config.yaml
num_hidden_layers: 11
routed_scale: 1.0
balance_bias: false
router_z_loss: 0.001
norm: "rmsnorm"
norm_eps: 1e-05
optimizer: "soap_variant"
batch_tokens: 131072
max_seq_len: 512
Below are experts of layer 5 (counted from 0) of a mixture-of-experts language model. Rows are named router (the router's row for the expert) and show model dimensions 64-127. Each number is 500 + 50 x the weight over its row's rms, rounded and kept within 0 to 999. Numbers have three digits each.
After each expert's rows: "mostly gets" lists some tokens that are sent to it at least half of the time. This comes from a sample of Wikipedia text that the model never trained on.

# expert 68
router:407545520412468538595530498473441511481457518463475670560536567461512484461510459552542535554466538420524428488618555547541524527515469529494422372523521434484533456441502545452568450549476597
mostly gets: " 2014", " 2022", " 2005", " 2019", " 2015", " 2013"

# expert 90
router:429579502424502621527491495417510451559474558428440523493575536441500586497418463553563476555433511478512490517493497532511510555539457522570510366522509456500520461489512545479527467546524554
mostly gets: " un", " Un", " tr", " fl", " par", " gr"

# expert 177
router:410544478403533554518524495467533469509519623485467503421510587483512539380477418569487530570480637476502402474492504505446528506563496539582491431551499440434605454511487484466478516503551480
mostly gets: " Val", " Rub", " Rod", "VD", "/a", "0%"

# expert 147
router:474586536425428513548576477430532480472461498432408547511648470527474483489473396520512489448469501485505471565505525478516557513464484507582431425494455492460529457399471563492528455537490536
mostly gets: " H", " C", " S", " M", " c", " K"

# expert 246
router:451492508416539552466558402428521483457503632485420497506528547463549517440516517576546550517519510447573437577640498579570497568534436489557456455490501494448559463502452552540552491502504514
mostly gets: "ery", "cy", " Arts", "ophy", "edy", "writer"

# expert 108
router:454586524511471505461515369469532486372437527507483545458465517426443564509488463519515533474511521470550515563507564508531503506503448508538446533548473389475519500487423531473509420545579602
mostly gets: "form", " employ", "ect", " meas", "ract", " process"

# expert 238
router:467514552501440548547541388420493457456457604457465500531528536447555535436526490554533542520443528460621463550602554524598483514463493451503428482551414490424519456496457647514481472490543492
mostly gets: " political", "ical", "ological", " social", "ultural", "-based"

# expert 140
router:495531533385403505553552474453525443501468505481490528462491510526420501437594370517494499530474562450568408465493475550542508512518433508579488471477432483470559437375483523498546448567495564
mostly gets: " Kr", " Township", " Thompson", " Robinson", " Khan", " Singh"

# expert 229
router:496574484452380592566426494423555496416537527441467512498558542518489500469486396531520519528483513460594380497494572579503559540527480505483480509578484450411471442387482480488570463485523615
mostly gets: " Jul", " Alex", " Angel", " Luc", "mad", "anth"

# expert 118
router:433532475522493489472539383450465486423503475476475535483489506454448550494493399504571535542537519428538488495525606511546527509553443576511462464498459422523524487462460555469536479556554599
mostly gets: " hold", " list", " support", " pass", " view", " process"

# expert 138
router:470513532513528507526425504464610448473492554440472553547545569429509583504501488532553586522487492421549449538659496505615483503523453566475483505592443524425490430462477552523518420503581603
mostly gets: "ously", "forman", "onym", "gram", "stru", "ione"

# expert 160
router:448485492420478482522491483514480439528486505458487537504494504447534461516497454533501519546421614378605446480562532504533551508499483504560472401511468488519541505430473486445541505537449531
mostly gets: "°N", "″N", " Coordinates:", " (age", "°", " code:"

# expert 79
router:513579502422431459620504516503497497467501509430406495527555535467510517449474476556524592586435579425535467514547532489520542558568419516541478399559418474432521490466473613467564480572496515
mostly gets: " and", " or", " &", " and,", " (or", " son,"

# expert 117
router:502508506554383577520508478497471458457466498485486504485561523432470592476457472539540517490460496476546398468503576577492589532631458473487484467574468476406478453507480572465528474538509606
mostly gets: "ol", " col", " er", "par", "olar", "col"

# expert 227
router:450578532481479494562467497435593455462465576504519622457548513489480516512516409480564550494470546471511470558616532470496568519524440544526412441564418515538521451367506504423492439520511634
mostly gets: " Sam", "han", "ham", "agh", "SA", "bury"

# expert 91
router:454515556452448505502572462473537414528430494461437540537534548531452564462475406494522463528445517463545447526508524495470550558486511465508410416464456443467557425435485599512522464514547570
mostly gets: " Pl", " Sp", " Fl", " F", " Bl", " Med"

# expert 110
router:500532526491405514517554502458473499461455509392487535499630618466470519442532469503563585596453569449611488500528527490587463537525422502531467367534370489515528472502480610429523486509528509
mostly gets: " his", " their", " her", " its", " any", " largest"

# expert 214
router:430507464528496492510567402476441531475465499420499506512570559494406588455548476553529504527476583389514499584560541535493479571514440447518504489560456471535487471490469501372495440525550529
mostly gets: " number", " age", " average", " total", " amount", " cost"

# expert 96
router:389481449474497509547537428505431491424491531461472558506545533456457598420483502489556518546438602396593480469519561509521546493478526536541507462552426498531501481409492514405517426558488565
mostly gets: "%", " sq", "0%", " Turnout", "2%", "3%"

# expert 121
router:456575537477467514491526465451515469476414550467468473529515514541561467409447454560531469597409592428539440520575536551592517559491503517552470368536439504446494483495479555463488472520502481
mostly gets: " British", " French", " European", "Personal", " Russian", " German"

# expert 85
router:411562513563508500495601443500416487473469506460497516513502541449411536457522454515542556549534573472511486511501649518542496541519449508484475475547462405529534465460444528463572436519601549
mostly gets: " take", " use", " open", " high", " down", " attack"

# expert 233
router:462530491459417576504597405478518515481443518495415487453560489402424498444469398527539462536511527484497498526516458513508473565485449539531442365497453388502556393477492568452567460536510518
mostly gets: " sh", " Sh", " ground", " roof", " road", " rail"

# expert 206
router:465604454467484516591532481532416481500476477466477611471474560519430506427550470522503526522494525421536449485601523528517512533567469578505451443517476412471561476412486533471584408513545488
mostly gets: "es.", "y.", "\".", "ia.", "ed.", "ing."

# expert 186
router:453587538463468540549561458508503418474464501425456512569573490498444601480487477528552523556432512481500505506508541519508495534539449507552504473539472493498554503414479540519499435494579589
mostly gets: " un", " pro", " dis", " Un", " comp", " con"

# expert 157
router:457508450497491599511527424506444491505494541452489522552485573473440597407565463535527521573469505417520495548467586591551458521509450471567451457500417432508512491488435521372525491557576578
mostly gets: " made", " used", " released", " played", " held", " located"

# expert 80
router:478502512479417535541517546394526401519401506495444633496466524391492459449487422561465508581506564487515451505520499572484515525501508505559481452537489470536532432452449475462595473557538572
mostly gets: " Moh", "wa", " Zh", " Won", " died", "gh"

# expert 139
router:508534513459438495511504416499522484504451549470472529454509583486416441450594435529514519551522587431517425506554526524620579525587427530576490442490441472464506487451490520523514426579473588
mostly gets: " ", "\n   ", " (193", "\n ", " (194"

# expert 76
router:458511458503487506532505462453425466464484536421491534572518568443527533408526456566506554572475549419544508555509674525571488494560471464548475456502415425500519477523460562401538486535561554
mostly gets: " known", " used", " described", " given", " significant", " developed"

# expert 244
router:458531542523460547573425484482528463428470550441483503536531553408475571470544506552520538519467536436618479515605544559573508559478459502545483482576453457498477434543484553483561494504542520
mostly gets: "ible", "ful", " official", "ground", "ient", "hood"

# expert 184
router:529496528573482602531461428457530511451454502511467589511521522421502565485535514552577609505476481432603481522575565571520519510562469455521457492524468488407525482481498541502533485516600609
mostly gets: "ments", "itor", "ces", " discuss", "ences", "vers"

# expert 149
router:511544476394466459521516457467496477502456524508472569489573610468498452485511406596586535579458557406508431497531499511610574574613431602558466467539512406442524451476458487432502505614485527
mostly gets: " (0)", " DF", " MF", " GK", " 0;", " 5."

# expert 159
router:528561532471491531527430472521594504507482567473489548530544574457531571477507449512516617527476556483505445561555523558545532499601479639477490521480477506406557426485477569500572460519639525
mostly gets: " (re", " Commun", " Serv", " Ren", " Pri", " Po"

# expert 153
router:469607511376541502536514434413562417464469537389520534504504565508519556461503451520520501513443636372543404604533487630547547571540526489546478442487484505491487443493526530444498465550530484
mostly gets: " US", "AS", "BA", "SA", "CA", "BC"

# expert 119
router:523493434465504509594455424446544471465513527496492548431503514462470640462520469493502459502503494401492441560524506513541544484578432443528403467606473468430519411521465534448583427501458489
mostly gets: "idae", "sect", "$", " genus", " disease", " forest"

# expert 81
router:417519511497486590531600378439460513439484527479508542525490502422460586434553493488504564558490521443523464545564517559580494543467470464516485473506446437500527508460464566469489470520553620
mostly gets: " film", " life", " law", " production", " work", " story"

# expert 198
router:476486415479512486580525450509464499489510517487487560563528512489434558441545465549551590593512492428534479579570596511530471501535456528541435486555378452517565494466440514432568414564579492
mostly gets: " are", " been", " became", " being", " were", " would"

# expert 175
router:567545532512500465482460534418521477461452498447447525475554506490497513497548437522513517531444588529505389503522585528550502537613499510480478530493478421450522471368433498422550446572562620
mostly gets: " prop", " Cap", "ip", "ét", " Pit", " Pet"

# expert 247
router:487514575507432463563529386503425474483476589407482574458488562536479465480567450520543520495432556455546363500501533527589570486553507555569499477482473494402516512462504545513537449607545537
mostly gets: ".7%", ".4%", ".1%", ".6%", ".3%", ".7"

# expert 222
router:456516414490489511562484484508489500454454524453492566560487539489433542435595512556527555596474493429553469584520604492520491512558472465528455487550354481512509469484436545413572443551553478
mostly gets: " was", " are", " is", " been", " has", " have"

# expert 166
router:470510470461520587528570473477467509448483500523454494492469482461488473433512410541541533462473565522607367492563520601513572551604509564538463446571516470475534481355499490500582467532484538
mostly gets: "č", "ét", "š", "ž", "ör", "urt"

# expert 196
router:471514447418496523584519497451535488446452517410472518476546539430416594432486491520602528608448535443461386541536480532559485547570453477617396429570425481542487475468512539481531420564528506
mostly gets: " he", " it", " they", " she", " He", " They"

# expert 207
router:473585517492492535530528467459565479432527473465484521608509468436516562453459432524505559538492515435511440518548557511465581517560480587589499477631472466455554469501415543484534456567618525
mostly gets: " sl", "ri", " educ", " tri", " pri", " Tri"

# expert 241
router:447488525421505529592551494374547432536507523483485546473496489487469451492557445517590568485529522438548357461577518556517564510508479486543461496520482466440503479387460555481542469529512584
mostly gets: "ić", "ović", "ski", "č", "kov", "ti"

# expert 164
router:497511475502489576548498525474485474487490529489509513518526545445473534385567476541513619531503536386556503548525544571542449518517432489563469445576443409442516474516475575438549478511522553
mostly gets: "ed,", "ised", " killed", " caused", "ined", "elled"

# expert 67
router:433540427448503518567562465499590468483457584534493536538525557494419484478509468550551546543466488476509424523484558570534511508592436591558481452546426497543487511504477497461547381593513468
mostly gets: " did", " would", " could", " However,", " does", " will"

# expert 73
router:511606445500463612510606547512420498509472532476504506564498490465531608437524479544477537484487591460572445530552572534495500531596487506546518384583495453456517480496451550432621521542461554
mostly gets: " sold", " surv", " pred", " finished", "pped", " involved"

# expert 171
router:519579507410422518512579475470542484500537534459478562439535563474440550455468432563556503547430564437521412493474513532565584530542496471539420415483465461546475492469488521485536459524530568
mostly gets: " Atl", " Cru", "math", " Mr.", " Dub", " RO"

# expert 86
router:464571417454506463577569502505526519411475489396435557573546511455469584453536500545573587548477539420505511554535516524556517539588454503491431428473435471515562474488492573480524426558505465
mostly gets: " that", " which", " who", " where", " while", " when"

# expert 65
router:523559506454449535531577413449486409522457551417440513541551474493448529449476474602497518468498539452517475547537546503494484508566476576531443443538520479482587430493409620489590461476501427
mostly gets: "-c", "-d", " sc", " des", " rec", " pri"

# expert 173
router:447496518453446511561550454472432502466452552431485469502577483473545581437582448521499458518498587375483465622600497561559609506507452454575534456496487420467483476488401545496543515554443548
mostly gets: " classification", " Votes", " Authority:", " zone:", " Medal", " medal"

# expert 89
router:509510502529371547553500506376531473448525493464464590515629489469572506528525536587528539446490491463605447509582529477519625537518442532546483484542488508447486419455467492501554421529546536
mostly gets: "ric", "isl", "gl", "ci", "ç", "ram"

# expert 95
router:437584477377464470583505470499453398507417556455481578508537616475494490463483456529523522606472565425512414497546570522524535583510433573479489436480496406502483374483520536422566430559467527
mostly gets: " 2020", " 2023", " 2024", " 2008", " 2019", " 2010"

# expert 127
router:501572549421399531527539436543461493535498472483457551456525554490456476462569417507522532563505567408526425513539491516570556520566470475631503457501436453467515452430474521485519493543514505
mostly gets: " *", ");", "s;", "',", " Ret;", " 16;"

# expert 74
router:461579499531553471608493463469464502442527544409447582505559556416455504464492476504535545550415551424526502536566589507500471534552455497550410395488506458472581394436522607502531487545587558
mostly gets: " same", " latter", " time", " terms", " period", " order"

# expert 242
router:486523511537428464574487485522504482503382479487481527512504545478452492496477376522533514622476611430528456533547522517651506503513498470547466508560466436452558424453428514510515466550446527
mostly gets: "Scientific", "Personal", " Clade:", " Order:", "|", "-"

# expert 201
router:477516527486438494515505515438546474480427538449449543542591649446530471450516496572569581570404577453626442570553492511558499530537392491554451410494430497504490443538430570464484496491503507
mostly gets: " their", " his", " its", " an", " \"The", " her"

# expert 203
router:512565544524449510594498438498439435449404564521413530509485562439573499482473479585535506508406473487571445487484486537460568540534408528580465392497456478496504484482451577525516443589491548
mostly gets: " fl", " min", " qu", " gu", " Sl", " gr"

# expert 255
router:508529477441518543610465495439526459520394555508481524570609584486482477492441445541535485557420556455541497517460501503543524522575459473500483450534479444510520402501458490427537423515546461
mostly gets: "In", "On", " According", " per", "An", " and,"

# expert 154
router:412504511489477554524562491466421461449493540422438545539524598389495472375548527557490508561492572434545495540565578540533475624522471505538402481565467405488510486508455539441491462506587594
mostly gets: " continued", "-year", " winning", " annual", " increase", " ended"

# expert 93
router:455605477443471514549481490502497488521459565488507560441497542502423461503571426515515509528461532402524424493525501543589577517620426539553479450512412455421535474427414508514518501486575508
mostly gets: "a;", " (loan)", "\n ", " =", " (dis", "):"

# expert 123
router:457494472441525562556516444496520466495464515468495562541507576515521531507485470516525552549483604464579376478516519587585497526505522544526474431530530505423540405421468504443533460539444542
mostly gets: "′", "^{", " (2", " (6", " (0", " (1"

# expert 161
router:469484502471481516567496384488513519417488525479481512508539502421435515386546468488571553549506510452530494547596465548493512542523475499597461474570457438453567483449475531449506520528563565
mostly gets: "ations", "ments", " children", " people", "ents", " members"

# expert 234
router:405480520476552486574526432446495526408447584486454481475520479461570512443621448506528521514466552436538473578488482515676562518594471507543418475484492466499541487445452545489532490525521561
mostly gets: " also==", "|---|---|---|---|---|---|", "|---|---|---|---|---|", "|---|---|---|---|", "|---|---|---|", " Votes"

# expert 181
router:462670460549397504526521472470549448488468526509445550576483532487522484395549428550531504590422566456540485587574551545617474581544501497544488469488389488453544462517450553492524504542510537
mostly gets: " British", " Label:", "umbent", " Occupation:", "American", " Occupations:"

# expert 133
router:517573537440362611526549445512478414514470583444452504463535495423423492386540438565527517516499588515557485469473568478495559551499471523540504454557402448383616445454461506452587499548520530
mostly gets: " De", " El", " de", " Mal", " San", " le"

# expert 131
router:477478503463486558505528538408563438492498560512512572495505497386493458473555444521507600509512540436551388465650513537582562569516480630537449512582467484435507478381438556487531481522517560
mostly gets: "rez", "ović", "ić", "sky", "uri", "sen"

# expert 148
router:488580429434523462537496452449550439503494530462453545590557565515512470499495428565556495474518585474489421608505509547511578653567460502537506509481498419436556409475418479519475452601488503
mostly gets: " Pro", " FW", "==R", "Pro", " DF", "==F"

# expert 146
router:471493519530528582546510420489534455446479561424480528506506538360429592447510469526554602487544494434606466574634521545542480497510457495524449520633473475432509459490514576505508467488510579
mostly gets: " relationship", "ments", "ension", "ness", "ability", "ilities"

# expert 114
router:455508479380456462557553454512490441484445522493430589506560579443477477373485479547495497536514572437504447464521492522558553510477480579573520461504512465460512396426492530391520448553456554
mostly gets: "–1", "–2", "–4", "–3", "–6", "%"

# expert 75
router:485557457442573467512610474407451503490466526465503468593511505505457583446522452517506472543487562480535455532501514544522603504571492564553450453505479449467559437454400594487575477604516554
mostly gets: " dep", " cont", " Comp", " gen", " Cont", " Gen"

# expert 189
router:405537484444478448490558459477558430501434521489350500537528506515525426485469499537520505531490525455502464565490506524503544594488460553555478430456450392505565489508434540495495349551537558
mostly gets: " t", "-t", " \"T", "-s", "-y", "==T"

# expert 109
router:452547452447425485485490428447539395550498558476491505437454532506471479430506391546527512550394575486515430511537579487557546550563425543578413454484451470487565477435474536467490461567500501
mostly gets: " United", " Santa", " Ott", " Northern", " Mad", " Slov"

# expert 106
router:463501548371511531494503490426567404450483551549435493421481490403547510437498464600513574498522595510550372489517557474512558549553496484507466487528428408431505497471491492492497399497526556
mostly gets: "ih", " Olympic", "avi", "vil", "li", "ik"

# expert 211
router:471626498407522460514566486463523403475475525471485566527554523540444493457491358495498562500493544485514412541530479570494517497509501481519501475453461447420554426399501511457528377556454511
mostly gets: " SC", "-N", " CO", "-T", " CA", " \"M"

# expert 162
router:487492547471520618516527433474525464442500590502495511522492538432543541420620502523503578553485569418600497647614522589599458513504461511495451505522451452399522487492474547478499514517596587
mostly gets: "ization", "ification", "ration", "utional", "ective", "roduction"

# expert 204
router:495519564525506532546550420453450461384490538438481484473504543467435574428489477537504511482462512468546455517485533515564537512562413528538481434503499410504494479523440583487522392528558633
mostly gets: " comp", " special", " stat", " real", " adv", " mod"

# expert 126
router:419581424430432542543533480528488482478475517463419604520484552476485464449514457545523529557455551470513456479518588544496513504547456477547426475527448492440626418400460537470598526515453477
mostly gets: " before", " during", " when", " after", " until", "After"

# expert 102
router:476512500447487438519545382506538490500440558473486575456520563522467523453556444513515513525467528395530431484569539541634512479640422503585463432543457450457464503494546500487503437572471539
mostly gets: " ", " Ref.", " medalist(s)", " Ge", "|---|---|---|---|---|---|---|", " Produc"

# expert 66
router:477520462429442518571506491499514448527486547485462500478501500481426468440600436564510516513483517396567411517516542532548529501557401560564400481472427475423533477432469509501524507532519493
mostly gets: " da", "ensis", "a;", "ão", "u,", "o,"

# expert 87
router:490452489452465456538519504502495495474425479430448592572565554482567462486491458557629498453417547401517493531529517537550561549539502523513478488436514455469544424446464535469511475604464526
mostly gets: " (age", " FW", " Clade:", " Kingdom:", " MF", "′"

# expert 124
router:490515454513492581491530455517568516442456536494482514480582521429423562463524476497502621476555498457552457565568524567562464552524461519503448507602459432443550461458449568458521492512549578
mostly gets: "ipped", "aped", "aring", "ached", "asing", "aining"

# expert 208
router:515508496529429505509531446470483513418466548463519545524620501489536588499457492471534549509477539515520428524619578540502538551559425554503500485603494482431485472432408632462532474540532575
mostly gets: " mag", "ocrat", " pot", "iod", "hib", "ibr"

# expert 128
router:445528552402439562529560470457530488509497517454499493490524631481527557451539484545538559601541574466510412509511498529580514515502461514575430454493451458438525495456412528399493455571463544
mostly gets: " FM", " TV", " album", " Radio", "TV", "–present"

# expert 199
router:491589486458574546487475520450544464470481562434484523525496582454557611445526505539494545496466539461557479522484525560510549524612395562548491415547486424508510454479490539459546505502549535
mostly gets: " ident", " dist", " refer", " def", " ext", " Cont"

# expert 192
router:444492507436445467482494424431468473466475486426492517473598516478442589453486451495580460549443510495500467489471545517573532521475442516520461468601481513508546483430511551518520393573526513
mostly gets: " ant", " syn", " chap", " ep", " path", " pat"

# expert 191
router:471533483466462551534523473502509456451438497538442501531550532463495528386481474603540493460472562483535397458483516566476540649621511473609386407556447466478499458520468537468537506499488513
mostly gets: " Mc", " All", " Mer", "ber", " Gra", " Ber"

# expert 249
router:467564508516420467512563484456528472445464521392461585476622581392501472486536450494580597538484589434616460532521559490549501542556384480514399416501432462487526413521492606454511473503479509
mostly gets: " his", " this", " their", " its", " the", " these"

# expert 122
router:473549485519492438583540464507466457516491522359424540553560580409457571472527476499567497453482549459516518517485559497519538523602424477542458455531480473471499457421494600456571467508557599
mostly gets: " con", " due", " ext", " acc", " ab", " aff"

# expert 217
router:392583550402508501470466471419579540425405551547456518515513517492471482477486409569516540494510581475531414530614524525475552503559467533589472447586422502457594478514473513502507440521515469
mostly gets: "irl", "oth", "ouch", "gg", "iley", "utch"

# expert 220
router:501533528463449545510573466434507532450486497448443547509620493492423555497515449512501490478429497519463450605533518490562624564510496429547478399518451466502537349455465512503560437552485518
mostly gets: " pl", "-st", " Camb", " Bh", " ph", " Arth"

# expert 107
router:481581438459470516604515478502509483491466484453456570485520548520426607467605479583538489514488507451502467472532477574541528546556434518535460380520428420524552483419493520486573456560490505
mostly gets: "\".", "es.", "ia.", "ers.", "ation.", " which"

# expert 111
router:451520504520502495528501443506525455491400525440491560464472519472448490461568515557542497506412544306538448605496579495540618515559403481521416463473472426438535467495410533484533472499489539
mostly gets: " Authority:", " Density:", " |", "″N"

# expert 132
router:479483444516475529562505491489487512496479520456475568554511613475500485512561451597548511541372512481521508574514553493547519542567466482481440485479476487431556425497431477436563525577410527
mostly gets: " Country:", " Genus:", " name:", " Location:", " Family:", " birth:"

# expert 251
router:472590500426393515548557372515534437487475536525496493468537547471477457468559467510572508581502600444502436467559518520611561505524413472617446410531454457456505476471460541493502456571482594
mostly gets: " guitar", " ", " vocals", " electric", " producer", " bass"

# expert 239
router:450565500378418500548567505508461457510497544515471577473481518482398462445584432541484527524473546454538431465507500560594542549583395499573483486456431469457573437462448531493543489554509528
mostly gets: ")\"", " (loan)", " (193", " (196", " (198", " (dis"

# expert 103
router:439554518386545493510520463437558445470505519439514568524547477469449518454492469502519602524428603473501450567563510586505547603559460570589492421581515488530514489439490489475544445511496584
mostly gets: " Bur", " Os", " Cy", " Sur", "Or", " Hy"

# expert 185
router:415502488451501459522544428472579491452438471496419531479549528518511497508492395570527519536418590444543453493468517526605584534598475468495454436506479460468507401449443530461514413505457558
mostly gets: "|---|---|---|---", "==C", "==M", "==G", "----", " Pld"

# expert 174
router:485506516433485502554489529461547414524466533506484531474546545437551513498470484565480507435518555501516450488495507467477571560561491496594486435505446430435483452524436571506493435473543524
mostly gets: "-m", "-h", " acc", " Acc", "-r", " viol"

# expert 88
router:489517399422424516515535467524535390499464461492525482525483581518432556451556477487553523543487602440501471465578572566583531506476468505599437435474453527506520478489466505420513458546502533
mostly gets: "°W", "°E", " ±%", " −", " N/A", " +1"

# expert 84
router:490468554543424538585527505477503410461484555458479566471507558404528491427487398541528536465477557473537430456551567503548580526501469596490437426571475549491487484376492595468535498505514614
mostly gets: " Mar", " Americ", "mad", " Virgin", " mar", "aval"

# expert 188
router:455555455413504481610503480508442483465470533429472632497495577490456553414538478600522525500523504407489486478539501571522503543602448562513446403556463415498583480440475531495550410526535490
mostly gets: "\".", "es.", " However,", "ia.", "ing.", "ers."

# expert 99
router:471539505471465546473459459388558419448441624437436513469558494481480593505455460527543566485439528494550415469552549576518534544565507546513477476647531501426527422463501499539516432544520546
mostly gets: "ropolitan", "ograph", "amil", "con", "ethod", "hel"

# expert 235
router:427494576477431497565618349507466498451418555434498543458536501493455492501501470494525472545457549440508433492565483532500525494470476491548500451562473522520490441441469539451494468523459558
mostly gets: "′", " %", " Votes", " kg", "°", " population"

# expert 142
router:482547398496459492590507503506547485399501516425464514492539521466415585432478491541547572613496534440496444560521527516491497543606456526571445470581408485533517470484478556467521390531514473
mostly gets: " he", " they", " it", " who", " would", " but"

# expert 72
router:472573481514478522522522453480486501531437496404503546427526669510514471501498419514518473503457532439574446537539504504587533550598454472504458485555466430411531490508446523490476475537492487
mostly gets: "|", " Born:", "=", " Genus:", " Synonyms:", " name:"

# expert 240
router:482570506419437547618525513509478492479445537474450575505498533446470579414513480575506612572501527390530446533537514526518503537609477500522456393539427428449550469441478593434555448524507530
mostly gets: "ers,", "ation,", "es,", "s,", "\",", "ed,"

# expert 104
router:512486471396506499519529462430573490480415520512434540435546555464427496498522468497498482510530493461534401546575464516604482533534471590570412467471496465466541414421437562489521441529491508
mostly gets: "ti", "di", "-M", " IV", "-F", "pet"

# expert 151
router:455524521452457545563532478520533458512446501447443550575529621438507491444489485569559469579475593507478489490496537558550495534545482528609422462517441479457533410434480500444502475594501570
mostly gets: " In", "In", "–201", " After", " During", "After"

# expert 120
router:431602525507444510534486521498506448534447547381351566545515572448451504471507482504535528582485583477467510510500579565518535516547461566506420491533483495435585431424506525494610492489531511
mostly gets: " during", " until", "On", " before", " After", "In"

# expert 136
router:482499494448528472471568393524552483463467578483445512485491534466550496465500459530562615594440570471527428601555516579561485567645477601529444469512436467555556485517444522509481444499489510
mostly gets: " Com", " Pre", " com", " te", " techn", " Candidate"

# expert 141
router:375564471506482567486502428502455508395497501522507551552478585466443528417522443500548601544493539492547505539499573557529474520576470427535478530487433456471489455492429538421506499589600534
mostly gets: " received", " wrote", " did", " gave", " does", " stated"

# expert 158
router:481587437498507588483465481365537501447432479434468525559574515414586573514430489546542536537455522496502488558506542596557553593621496532529417503549503466459452441455463523429498467557569595
mostly gets: "According", "==Pl", "ustral", " (age", "As", "Ch"

# expert 190
router:454479549498445478501563533486531483471418532526472560501560514445579446504479491565514554471476487505508389505579565516522551550496473457533434414570441440514529486372484586497533423563488520
mostly gets: "ingham", "wich", "wick", "ski", "borough", "och"

# expert 135
router:472544469450436503536539354516577430496466582456478530470494537475527500466585496592568494586424537444543473575549557509574480542537427489582451485563470472406528416475480527463516518538482527
mostly gets: "″N", " Country:", " Genus:", " Family:", " in", " birth:"

# expert 167
router:487608479516449461490519453465510468464452447463460542552537574487421530509457495546536530543485519473502484515513599503497528544572369500581453449501454471528500461472457532410604377540491591
mostly gets: " esc", " cle", " abs", " repl", " dis", " expl"

# expert 113
router:493569479432486502475508465510574403507474520476463586496575595523456510438531443510566484573482566510548473498555572513517525521503445515578410403476403485462537465380517525441519443568472533
mostly gets: " Alab", " Chic", " Los", " Mississipp", " N", " Aust"

# expert 236
router:418500457443492563458536456460578510464488514529425543519530497414525485474527485545534517575521544474536478567540563535497487581480486601521403498586480389496518485502496494469514420526603521
mostly gets: " fire", " roof", " shoot", "eat", "ield", "down"

# expert 231
router:495530454474475499541502415503490514442468535500422627463527601481495552484499442619499519504445511461527483525516544542591566482631503523525470453555422450472486513462471554462553451510503499
mostly gets: "\n", ".\"", "ly.", "ence.", " them.", " day."

# expert 237
router:529482545526482590529454468446455500474499571438471536438460506396449601434498403533510592505501526491534480500598484508562520527496473561493465468537526464483544514437474588472542485554550588
mostly gets: " man", " author", " son", " artist", " daughter", " brother"

# expert 205
router:485483402489440506547549468497530439483416504463426524506496602473497513459566452511534546550466562484529480461567598502629492520547469503614505403505485507464509475463451506444475398584563569
mostly gets: "|---|---|---|---", " ±%", " Ref.", "|---|---|---|---|---|---|---|---|", "\n", " medalist(s)"

# expert 209
router:470521408429481486559513389465535505492482527464485602466489580454509464470598423573551523542475514478510472479500518563616595468565478531545509439533410475488546484427484551465559509527594529
mostly gets: " (Gls)", "\n", "\n "

# expert 150
router:496655430480475486527496501487544451487437483467444558538483558502440520484500503500516513517481524450498470553498514534555526520613365488555473470510463474466525465464450529401556430528556542
mostly gets: " would", " may", " must", " repl", " enc", " reve"